Experts of a small language model.
Training: a variant of Adam for the experts, 188M tokens, 5750 steps.
Below are experts of layer 3 (counted from 0) of a mixture-of-experts language model. Rows are named router (the router's row for the expert) and show model dimensions 0-95. Each number is 500 + 40 x the weight over its row's rms, rounded and kept within 0 to 999. Numbers have three digits each.
After each expert's rows: a language model's description of what the expert responds to; "gets" lists some tokens that make up at least twice as much of what it gets as of all text. This comes from a sample of Wikipedia text that the model never trained on. Tokens count by the router's weight.

# expert 34
router:493466471495437480503577470557485479527529545455533463504517507567538437515537462454530482480502540539584497497449528419534445481496558454498431456556558475484452526522530430499523489540498536463474500512514470523498528446506495437577525497561536580472475514496461511494376444509448497519
Opening pieces of words and names such as ac in actor and accomplishment, an in Swansea, Fran in Frances, often in biographies.
gets: "an", "ac", "am", "'", "son", "on"

# expert 56
router:482483537452538531512437530465507449559539522473479500525534465481490544475542446432528513530447478518530466505545504415499505440510525441427519490467406488460422574512538523480479467548583578449481495599528519544481544453480486467515533519490483571517529430507469522532492570519502486506
Inner word pieces after a first fragment, like c-ust-omers, Citiz-en-ship, Marc-os, ath-le-tic, Ser-vic-e.
gets: "is", "ul", "g", "k", "en", "el"

# expert 45
router:505471599508455440517491465400509464522541509464529475509507446562493438537473450445482474536443541485485523506469491482516552553490613546458470473525535488515539443561496523508539557536490576537526526458461448576506553549450475484528484524527513569502495516498518430524476489496521450444
Middle or final pieces completing a word already begun, such as ter in afternoon and aftermath, f in Wolff, and ways in pathways.
gets: "-", ".", "T", "ly ", "ter", "ial "

# expert 28
router:461464530543412501490549490488475421436527521555493566459509523476416484517478543484447503575463494494497508426582383457531499550525468538506491514520507460452506488529528523497494465561500486466490445503600460508507541487524515512452521471439579566505532497513531517533498475548523549452
En dashes between years in ranges like 1999–present, month names, commas in numbers, and N/W marks and slashes in coordinates.
gets: "–", ",", "-", "/", "st", "N "

# expert 8
router:484450557507518527481442536513507490398507543427562481482477415491529498565449557459473460496504518447511476477501495452479527459501471536454528449433578545501540542500441509569488528427468428449507448450499489496572544469500473483518510467501536505560532526461514467547517571478500548561
Commas closing an introductory phrase before the subject (In 2018, In the inaugural season,), plus list commas and relative words which, that, where.
gets: ", ", "which ", "), ", "pl", "where ", "ic"

# expert 15
router:515536489478545494450449465477597515439466500494559481514524415528470514493456481506574468524453541512431519461460555511514529512460516518525503530477567498521460546493484485504490544479518553414531475569519447499429512526485489499475452461432596448515516420486502494449497603459546527486
Word-internal pieces of foreign or compound words, often accented letters like é, í, ä, as in Segunda, Algérie, Biró.
gets: "é", "ti", "and", "-", "di", "u"

# expert 52
router:485503476458527496457548547522587463469447422510510593545447510513479476525438512483534579502495529476488485523518524530486479486454520457533465489496512482562514513514490496492478538483514550543514468476540470570506496442464562435500533458477465496533547488519420389465515566540410595510
Middle syllable pieces of common words, such as mar in landmarks, por in imports, ic in depiction, plus apostrophes in contractions and blank table cells.
gets: "mar", "ar", "por", "us", "ec", "ver"

# expert 9
router:479446472524460499477490461466537510475518499520466506506578481471511496437464533489494445461517470513499538454496434502498458468486439579551561530475493572527472523550535508459574526491458502553487602455545474481455450458521441458515540535555543536507463512473557496547462451474576613488
Forms of be (was, is, were, been, became) after a subject, and infobox field words like birth, name, Label before a colon.
gets: "was ", "is ", "were ", "a ", "been ", "Born"

# expert 47
router:454501537473487462582551450502480548475523526522477532495409523509501493426529448487462616567513552482522478474487437507490499456535539487508499510432495485485518498486520411527472456511474504490471503498505494512440574465553463493567500506489472548503451538457545381436462556511567519475
Lone letter tokens, mostly s or S, as plural endings (barrels, souls) or word starts (saxophonist), plus l, m, n.
gets: "s", "S", "l", "m", "n", "fl"

# expert 10
router:479500435481513447518495484453510510450519522512495505499509493452543510516472418521550550531522531581544556486589483417551536588457492443483450452493463485451533616495483443569492506519536523513523480521474490491495523517523472446520443536420536474496474448516533507503457509430570440516
Mid-word pieces inside foreign names and rare words, especially ch, h, z, sch, as in Seychelles, Abkhazia, Mikhayl, pastiche.
gets: "ch", "h", "and", "at", "v", "av"

# expert 57
router:499459525525542468455413534547471422475502460462484518433477493538464450501501548480435464485461427475532563471470523534474499507517455517524451568533524453461507550497550512532482482515525440573576481504548567460461518463533562499468513525532538494432479521472490427609475482489504530561
Prepositions and clause openers like for, with, by, after, before, In, Since, usually followed by the, a, his or her.
gets: "for ", "with ", "by ", "ing ", "to ", "In "

# expert 48
router:491481490457505519518489478498535527453494516431576460501451485454487519554454468474454493502539461508569517481482500461507404457497587509522437481474560508499441458519550480532566541525419504453488581464556591485524491523530473532497609566530510485548516473470536545465480526476534548533
First three digits of four-digit years after in, commas, or table bars, such as 193 in 1931, 201, 202.
gets: "201", "200", "202", "199", "198", "196"

# expert 58
router:509460507537489473512521488513441517467450551451501416467502488530519506517477499476543524546463457545549538448561500513537529507503537439522553555428435464476575531438458442515446500460483540475435444532564576487527530503457574485506453510514479500474428460574526520477536577438497518476
Second pieces after capital openings of foreign names, especially al after Z, Ch, Sh, as in Zalaszentgrót and Chalk, plus al in always.
gets: "al", "Ch", "Z", "Al", "ar", "bur"

# expert 62
router:546528459517446563500495463520551543523472490522434569475425482449515608469477483489546582456527519475448514402501499490561531519527543480474469549445524475495513495452452500529478546497466413585487511506563506539537443486508549496476511467503528480513563459497546512560473518447549487460
Word-initial consonants or clusters starting nouns and names, such as dr-ama, fr-amed, Pl-ummer, Bl-aise, Gr, W, after the or of.
gets: "w", "W", "b", "H", "dr", "J"

# expert 3
router:534539604509486468476497481481426486484516550468479467457486455465448428559471468470529463549458542565530455489530562465460539484630439498557533539516527537485472547512481460485484543499459522490554492414553497494418515487440492547496503568497432501514502481464472534508486491477483552509
Short function words like in, a, to, on, and, and table-cell pipes, plus accented letter bytes such as Č in place names.
gets: "| ", "a ", "to ", "in ", "on ", ": "

# expert 7
router:517539481518540485473492497560533492506486443497562460493421516495482521535458469526546493456491490533431485452517515499436554518484475519585419513471531554548554540417460492493509530482501545475544523466471460483493568494548428462564545439538471484586445515501514554457482537415544471443
Opening word pieces, mostly prefixes like con, p, di, inter, inc, cer, starting words such as conflict, conversation, internal, pilgrimage.
gets: "p", "con", "di", "inter", "inc", "a "

# expert 4
router:524504492569529488478557433544489448557509518494586539482478481459435567469460542514479425418467388518474506570524437441499527482516458487506465484557500565541494479551526480509475479540524563526514525550538505529516508497481476494498456466518453529536515495484503469463528387528435548528
Pipe separators opening or splitting Markdown table rows in sports, election and draft tables, plus heading equals signs and auxiliaries like been, has, was.
gets: "| ", "- ", "= ", ": ", "=== ", "=="

# expert 33
router:504475481560486488454462605501523418455556547518462465426506432534530481505532532521510513511513489493479541526492526454524494483473478573472516485440497457505474618529480562485518516476506516486460522471473481576441515474452526523524535552493501494469541483498460377519437441544443565502
Paragraph breaks and sentence-final periods before section headings or new lines, plus heading words like also in See also.
gets: "\n\n", ". ", "\n", "==", "). ", "==="

# expert 17
router:495412521466473594544549499446557456445464545516461491476410619577465533576513516517480485556526507440542490542425459476523486474448514460464512468595463512496531508523457475531502526478462526491527484514485513516504523471436505478498488538487515453543492451468545462544489531491513535435
Closing pipe at the end of Wikipedia table rows before a line break, plus table separator rows, semicolons, decimal points and degree signs.
gets: "|", "y", ";", ")", "s ", "'"

# expert 27
router:446534516418554546555515500527525469472482544475459445561548479475552479487499487509491492586522578531452467470574576538498553459459522441484499569503490552496496548476511507512575457500471494456440463532500501440494492457441461459496512525440516461512516493497505408449495465490529604476
Opening stems of content words like com in comedy, air, film, cl in clawed, tri in tribes, often after the or a.
gets: "air", "com", "cl", "ly", "ay", "tri"

# expert 44
router:542447509389535525382523433513494470477464529521516448480481521521517465478441503526561514475494558458494539483490540511530484475501469494466474535521607507515479488514561508496497483538472506514510459491494521529397526501527509568445437440463585484438493417513518507484503441493518572545
Prepositions following a noun and leading into a noun phrase, mostly of and in, also at, near, across, into.
gets: "of ", "in ", "at ", "to ", "on ", "from "

# expert 54
router:530506557430530526470470554579469501476464512476532494525512489542501465450450448392474548523508466445482532544486513471523499560451499550452500473473509455494528558507439460435541600475510552536471504464562552529486518521495514451484514497523510548548523428476412518438522571520442492481
Stem pieces inside words before suffixes like ity, ia, ical, such as in in drinking and Divinity, author, commun, mechanical.
gets: "in", "ar", "u", "ic", "or", "al"

# expert 11
router:541462444515518558503502543586436482495528502423500541431503468519464479579461519507552482512460506522463586509575439490560450488460554503504499472476508492526514450502503445582516517493497549516421512421494507495505468428516492552456418456499494524437503450561491494487453449534526514454
Opening parentheses after names or titles introducing dates, years or notes, e.g. Ayyan (2011), Rajasthan (1985; also table pipes, brackets, braces.
gets: "(", "[", "_{", "{", "^{", ": "

# expert 39
router:450512490568472462559536504517559480551455541533488450398453423535502446535510550446558454485542505542466574532518535578577437519573512478478501489447544539483472512454492505514493492533435474482495513510475498476567527471547519433510550541480575478502547449482524521470548476498468477467
Word-initial capital pieces, mostly B, starting proper names after a space, such as Bengali, Brigadier, Björn, Bois, Bergen.
gets: "B", "arm", "lo", "De", "Man", "Bo"

# expert 24
router:517484462505435540546462537495481483506466606506524497448468500508455545537438540443486515468508547463492495471533362474467435500444549543503460570477504469468492462488579503523468469475493546437504507482542423511537538488558481500424509467473527519510546449485548520490440525543497499425
Capital D beginning words like Due, Dodge, Digital, plus punctuation inside numbers and coordinates such as commas, colons, primes, dashes.
gets: "D", ":", ".", ",", "C", "L"

# expert 20
router:437506444510546532453545510424525461506562561458414481554498483529466474516508461594519512522450517427503445536498561540535517478517484474524489520550581534507437489491529438520441516416432514508508555525506563536543541539512493522493476511489516474499511472560477444485480473400501456470
Final word pieces and whole words just before of, to or for, such as acc-ording, in order, cancell-ation, Not-able, him, up.
gets: "tion ", "up ", "s ", "time ", "ation ", "able "

# expert 50
router:503511502463507482486541443529496489580532397507477529463468478482523487577454444437564453553507448539496492489561499566520547539470526472442458456493543501533451496540473605573482563482440535515447501494548482555531541529510511508512501439473466439510512467517489441505481570493503554554
Opening pieces of words and names such as Cour-, cour-, Par-, Mar-, oper-, ver-, resul-, plus semicolons separating list items.
gets: "; ", "Mar", "cour", "oper", "Her", "Par"

# expert 55
router:487552585604571532522502487521461443435505547548541469455531500428523492503483539472521487482536483496452518443492484446546502529570557535433528479473529529435546505461424497550508566456454482520475446560547486472519460516524487474422486475527534488440461498488567480509501531428491479484
Initial consonant clusters in words and names, especially sc/Sc (scale, score, microscopes), plus Tr, Gr, Cl, Car, Bal.
gets: "sc", "Sc", "c", "C", "Tr", "b"

# expert 29
router:491480455579556556515471525477467478538469510478486497421511523510540553486456490512461478521476448495476453543571515535510461464518515500496491465510572520475541477488572474479453527491509554535568531429501576555586506486473556536528460516415501518508552536393447457518457481500485536416
Inflectional endings completing verbs and nouns, such as divid-ed, rang-ing, oper-ation, br-ought, plus them and him, often before prepositions.
gets: "ed ", "s ", "ated ", "ted ", "fac", "ing "

# expert 22
router:525505490498533513450480500503602516455392536494495609513576513542442478440429460485466481514509424486468522584494486461523468499483522536560498493562534467483467504428508473460536479584501467535469499493448501551506538527520585495458510555501452469560491499473450508509486547512532542528
Final pieces ending names and agent nouns, such as er, ian, ist, man in bandleader, architect, Chairman, plus some table pipes.
gets: "er ", "i ", "y ", "e ", "t ", "an "

# expert 49
router:457503478541477504538506475502475429509504495508456531517465495519443463456463474533489494473498441490484501440597484529478507391549532455527507481493469479494534482535444537577465458512508501473563442511479637520564521484468584452540538500577531537480470483511531464582533549501460479479
Lowercase r starting words like rapidly, rural, route, roughly, rape, plus blank table cells and infobox fields with colons or bullets.
gets: "r", " ", ": ", "— ", "• ", "^{"

# expert 30
router:389492511483498482488520501528555496503437517462463507503558516567457482462459529507543512457539510458470491501439449475468536602541488521504531552525461471571534537547471521497517508516524480495509491521496486481467425527446560466495469575440523524442434510416531482437450436569544558478
Hyphen bullets opening lines in infobox-style field lists, such as Location:, Coordinates:, Website:, plus occasional and, semicolons, minus signs.
gets: "- ", ".", "s ", "and ", "/ ", "−"

# expert 14
router:550463499521465554489550483509537474501446506460489506484456504482481487602501467503549531487439491495461450463439564603538489509527473499446481548455513497538479492490502591507511402454474499431485613479430486498527477560498523528560474511550428468472479517432522506539483437518489507513
Articles and determiners such as the, The, a, this, several, same, new, especially sentence-initial The after a full stop.
gets: "the ", "The ", "a ", "A ", "This ", "this "

# expert 32
router:580534531511546438498458460470519479470534488475593489499523432556469402505456533478484449507562494513504466528532514491525429572494572546476483516545472425477479490432539525564446500436548476487554528499531516539566488506541561427490437503458502515509461512461491433536489508489460524476
Word-initial Th piece (Th-us, Th-erefore, Th-essaloniki), there/There, and endings such as -es, -ers, -os on plurals and names.
gets: "Th", "es ", "there ", "ers ", "os ", "ib"

# expert 61
router:471528490511462489504551446478577533473476494512516478475550462508510452532436559408453527466468493528530551557466503547515537441534476514511483476597522575566493454439524501463546415489489408493496511441482459471441512500488545469549472494480492489444435510512518424536473531566550485524
Pronoun subjects like it, he, she, also before verbs, name heads like University, Street, County, Club, and final digits of years and numbers.
gets: "it ", "he ", "also ", "It ", " ", "2 "

# expert 19
router:519492522530463483478525397461478579534474517428550503439442590507528560479446518470527481547474501505504481528528441487483443529530515506504521539454560463445518573519495546514464560540452487521403424478523480522441544513468414541564543514519456470518536538511540465483457495509507532500
Degree, minute and second symbols and compass letters in geographic coordinates, plus the article the after prepositions, and pieces like over, bet.
gets: "the ", "°", "″", "over", "′", "I"

# expert 16
router:541469519481522473495478477493495494517502568428488438445519521502466505474470491521407472502510477475548504514517524530507553443493437506560500572584529498478484498392485440492538527478507422513503567458544546464492501607501509429449452574482552563555491530486543495473492506473480571524
Past-tense verbs and object pronouns in narrative prose, such as moved, signed, him, them, plus by in credits and table-legend equals signs.
gets: "by", "= ", "him ", "ed ", "them ", "included "

# expert 5
router:502469462542533507513509470492557449389495516530515515464522430548507454460456570522475407583463553571484465495496480487583430483454494482495525445548457479503547587473533554504494461538518489520485515590492480507478515508459483476533441558507587479488499510438554484488527495524500465495
Opening pieces of longer words such as dem-anding, dem-olished and ap-, ab-, comm-, plus count words like 000, million, number, four.
gets: "ap", "' ", "ab", "dem", "ag", "comm"

# expert 60
router:422479549448541554565492464528503470545542569465470445505471493495455438519492521476488546462435538516544539512468519524551473531577465531518498562506555527557479495490513470460461510504481501512440528589448443465475582529496539473500510490430541523539415491523468462573537509514428480451
Word pieces continuing a started word, like do in Indoor, y in everything, plus sentence-opening After, With, Since, Despite.
gets: "do", "d", "ri", "ou", "au", "United "

# expert 0
router:586481511480539496499492530517504497461511417504420569465464548488481447621488522488476483515466532522435419553527483496453492441552500502492471547503525516536460515475481530496475457469538538537529556553444447499489493520554497471545495471507422469427451526530560487518448543593515470533
Standalone numbers and number words giving quantities, often in table cells or before years, such as two, five, several, 17, 4.
gets: "two ", "8 ", "4 ", "5 ", "6 ", "7 "

# expert 35
router:508525453413535554537468512578491517549522464433467481538427505425518488537548548494472472533549444511536452456465534496495547477456530518529487563474556478429486462553504489461471524491417563484458502517479561493461532506541460494525526524435502438477612492471503539449493529466553508482
Digit tokens in tables, scores, percentages, coordinates and rankings, such as 15th, 87–20, 61.20%, 25-man.
gets: "1", "2", "3", "5", "6", "0"

# expert 6
router:508534479501548476569510508568504504483478578525462509485487523477543515445540493541524456475483494476496416523452540475503487524560509490503552552481507442453538492439466445535462555521512581471495421521507388503515487480528547431543545506472583473524461453494495455444512589514553508429
Short consonant-led word pieces early in foreign or unusual names and rare words, often after a capital, such as j in Alejandro, mon in Omonia.
gets: "j", "p", "mon", "o", "od", "l"

# expert 38
router:512502521466531499544559515474450496480471467380540480450459497481544514434513550540517479503515522519581515454550514487532485530470451553600465515554500463544496577484496500522480598550522506445495501482508527440403450511475499560475450464497472496542446465474450443445552509514477519493
Dollar signs before amounts and in LaTeX math, the U of U.S., prepositions on/On, and stray symbols like =, dashes, parentheses.
gets: "U", "on ", "$", "On ", "=", "."

# expert 26
router:521517543437472468424505462471506501488541519556529515510496489466413535527436483427495516494485468573463449428549554458556464466475486532518548567478525431445519526526462486546493524581461493502469515456531503531460497501592478496469519529429526535471494603482554565488500453543513523470
Month names like June, March, October before a year or day, plus table pipes and commas inside dates (September 18, 1941).
gets: "| ", ", ", "October ", "August ", "June ", "the "

# expert 51
router:481550546427492534520542473551513520484405487457426598477453497502406472489463584486513442557506514440468499501488489530445509511554495565466519509496534536502435490500470533520544533491535525510495518605476566515541506463508561481470526458501445488458503483499482471543550421477525438527
Ordinal endings th, st, nd, rd after numbers in 18th century or 1st Division, plus capitalized name starts in lists.
gets: "th ", "E", "Pro", "st ", "e", "nd "

# expert 53
router:528486524522474516513504494473527529485512537429495472463493434488531521546480493520499441523393534523519487537539508491481442489491523445523488520474482470519434531435509518469505545555509563493483513528506423500564570431456511484469503552498500533565448568415441459486442496603549576434
Middle syllables of words, such as sing in dressing, ous in righteousness, ank, amp, ail, ump, often before suffixes like -ing or -le.
gets: "sing", "ank", "ous", "el", "ail", ") "

# expert 2
router:469497447524459437485486459489440526502556543463529544476510433575456432544517521497512516557488440521455520452453445513514549542539456539475490480494506584491579532469504473462565544546488415449574519455560544525467426490484511505473544440495484475456469516550507470530491495460540521567
Forms of be (was, is, been, being, became) and the word as, plus word-initial prefixes like dis-, un-, acc-, tran-.
gets: "as ", "be ", "is ", "dis", "un", "was "

# expert 63
router:509470509501494494516523459523527490468406546495503540469516514486467505588458457472460516533494492527505482536549498544578580541519508479501480436520429463614495454504464497486498434527481443529582514567522476498505397473545515442509550496590518467500488423501503527483501513525477544423
Word-start pieces like ar, Ar, rem in remote and remains, plus place-name words like University, Street, County, Location.
gets: "ar", "Ar", "rem", "Mus", "amp", "har"

# expert 43
router:470545412505512497551444569577523436442490510512510422451523473526467468507523559493483542461539478509557528536507601505523551444503512575546419490464505500535481557482461502439509445497512503466445561468552536489426488512460492433521510518517579465490475483516476449458486474521537498457
Periods and other sentence-final punctuation before a new sentence, plus noun and verb stems like season, record, lead, form, appear.
gets: ". ", "record", "season", "lead", "form", "appear"

# expert 21
router:512453525479565559501479419555457453421520530503495430482445515530510423442508572464517510507506467508457485587521524474544489496511543469509451522535493555583520486509492562541534423478466549473470528483472508506507513450441502497432518470541506578518494472504568446606465467506521512496
Opening and closing double quotes around song, show or quoted titles, plus semicolons, and, and table pipes in lists.
gets: "\"", "and ", "'", ", ", "(\"", "“"

# expert 25
router:487438560475479549524524515467528497528457607466475475493526535494583436531491512519496486505499466441438532545511496499505424488445423524506473451552495495487460528454415521505450483526569457520504630498489573512494477495486520519492502486486494544497447489406569520560487462488552522504
Past participles and verbs after was/were, such as born, released, died, used, signed, and Preceded in succession boxes and infoboxes.
gets: "ed ", "born ", "released ", "used ", "ted ", "died "

# expert 12
router:477523550511421468531549432570510473439465491547548481518481500489434494445452449408576513478491519539495545501491494508558507517473545550498427472556448544504483498491550600464534507561455505545465570478439494536483414519447542464515503494485507544503499475527526515482464459449542453472
Periods after abbreviations like Dr., St., Mr., J. in citations, plus common first names in lists, such as John, Paul, Joseph.
gets: ". ", "Con", "John ", "bi", "Bi", "."

# expert 23
router:458497505486518506501492465456507490611567488481508477547498428492502417463512489516561477558535529394495477477496532434468538498558509536516526540511536488461464524537515457453512479475477534486481462529452520485419582550523502499562476495510561638493544467481452499506483573472483472515
Final pieces of words, often names and taxa, such as -a, -ia, -ana, -ed, -ory, -ster, before commas or periods.
gets: "a", "e", "ed", "le", "er", "ing"

# expert 42
router:475560478456514499486506451529557432520497528486518426572390464556569472474497478528553412483510527446438542495501554454501540530444568449534484549530476449497575558463507538512454503491506485460493484480559540497507466551528534465485454530541458496502502485520464466409504523561465498529
The word it or them as object, especially before self, plus pieces like ev, iv, ot inside words such as events, inevitable, campus.
gets: "it", "ev", "| ", "iv", "im", "on"

# expert 1
router:553494567475491490472509481462522475538506489419494451471430461463533489502487485535513438429579511508446575464511424493490471440535544554487496540483531488527509498484532502512534432557478410462476526541527493527492438547545440487591500513502506517490510522575557566545503498441509444572
Conjunction that, which, this, same, plus opening word pieces of long words like act(ually), ext(ension), individ(ual), def, int.
gets: "that ", "sec", "ext", "int", "ent", "sp"

# expert 18
router:464559446403485554504541469461484522572582494552510472523510559530441483606489491493524495550553526450486480502473565464523466520556506477496484531515574525464446509422478404569533556522482531510466495551466487469555489522469489450534552500540506480496492452430521512506489469493511554470
Middle pieces of place and personal names, especially en, ran, and endings like ia, ica, ana, such as Leningrad, LaGrange, Scotland.
gets: "en", "ran", "y", "ad", "Scot", "A"

# expert 31
router:482524481451497571535540471408521554581483475528522510526497485507503509555521471470580469515536486444522485515544546535513461487497468490558408475538479545463507562530517438485577438488467497497469506548458542467535519469428476515522453533490447479459516538550482412545424532473509489412
Direction and place nouns like south, north, West, Air, city, High(way), and noun pieces opening compounds such as fir(ms), b(order), sub(stance).
gets: "fir", "ad", "an ", "sub", "tion ", "ain"

# expert 13
router:463428520497479548503536457531493449456479526541463541500504450472488412549453450501526556524559528488474397443489472493494499517538500566460474461448536502484522434521524517529465508510522518521508603535465466466466500500543533571460484409532536531537510495377541509496451554523490510472
Capital R opening a word or acronym (Right, Route, Rowlett, NRHP), plus commas and semicolons separating items in lists and tables.
gets: "R", ", ", "; ", "L", "A", "Y"

# expert 41
router:474472491454440539621484431511559471475443500498436469528440438468531533464471533537480552510420385528507439484532459484475505515493507522482463573554534511487528456498512449522488480494559544539549551517543469511459531538459500501527522497506542524534543516475482550549489439552565464505
Word-initial letters or pieces like k, K, qu, Qu starting words such as king, kind, key, plus odd byte pieces of non-Latin characters.
gets: "k", "qu", "K", "Qu", "me", "N"

# expert 59
router:469510495485467482550557504507516518538440502583434524551497516609484466476474518538569435534552483483454499518593521541536493436515522450497498501474514557555456503523517452545523529529473486463406514518440446498430491478530524538472519480473522517502424532510473477507433466540450449420
Line breaks ending table rows, list items and headers, plus closing quotation marks after titles, e.g. "Belongings", "MPBN".
gets: "\n", "\" ", ") ", "\n  ", " ", "|---|---|---|---"

# expert 37
router:466458581491383516579536483452576519480429511517520570523471472514508446492463500494534486529512509592513472485482469545495563450487510493495496454569481549484422512477459524512534531555498514530499512437452513441487536499530498427469471498505579564514469475460507445497523554503510422454
Raw byte pieces of Cyrillic, Arabic, Hebrew, Thai and Japanese text, plus up in upcoming/uptempo/upriver, and States after United.
gets: "up", ") ", "States ", "% ", ")", "'"

# expert 46
router:519454424463467508618474459511464529503545493484467505499476449500525485475561598541524439491548516423545491453497550410492543460490508537437474545527494516474502472538451516532472496466506596465530470557548514471456502463494526463562477515495520503494575460542453537453528507467477424492
Single digits and short numbers in tables, codes and years, and capital K starting names or in codes like 9K37 and UK.
gets: "K", "2", "1", "9", "5", "8"

# expert 36
router:372484497482525503532507550511457483466453550529489491523431436563519503505428502577487562476466548492485585488490481491510565558530538486513473447544519415527539457468539489460508500523486527451453447545535511473544516520519471490532559543529509583487437429475569467496489502509448501476
Middle syllables inside longer words and names, like id, ab, om, ell, as in Lepidoptera, Elizabethtown, intellectual, promoted.
gets: "id", "ab", "om", "cons", "am", "es"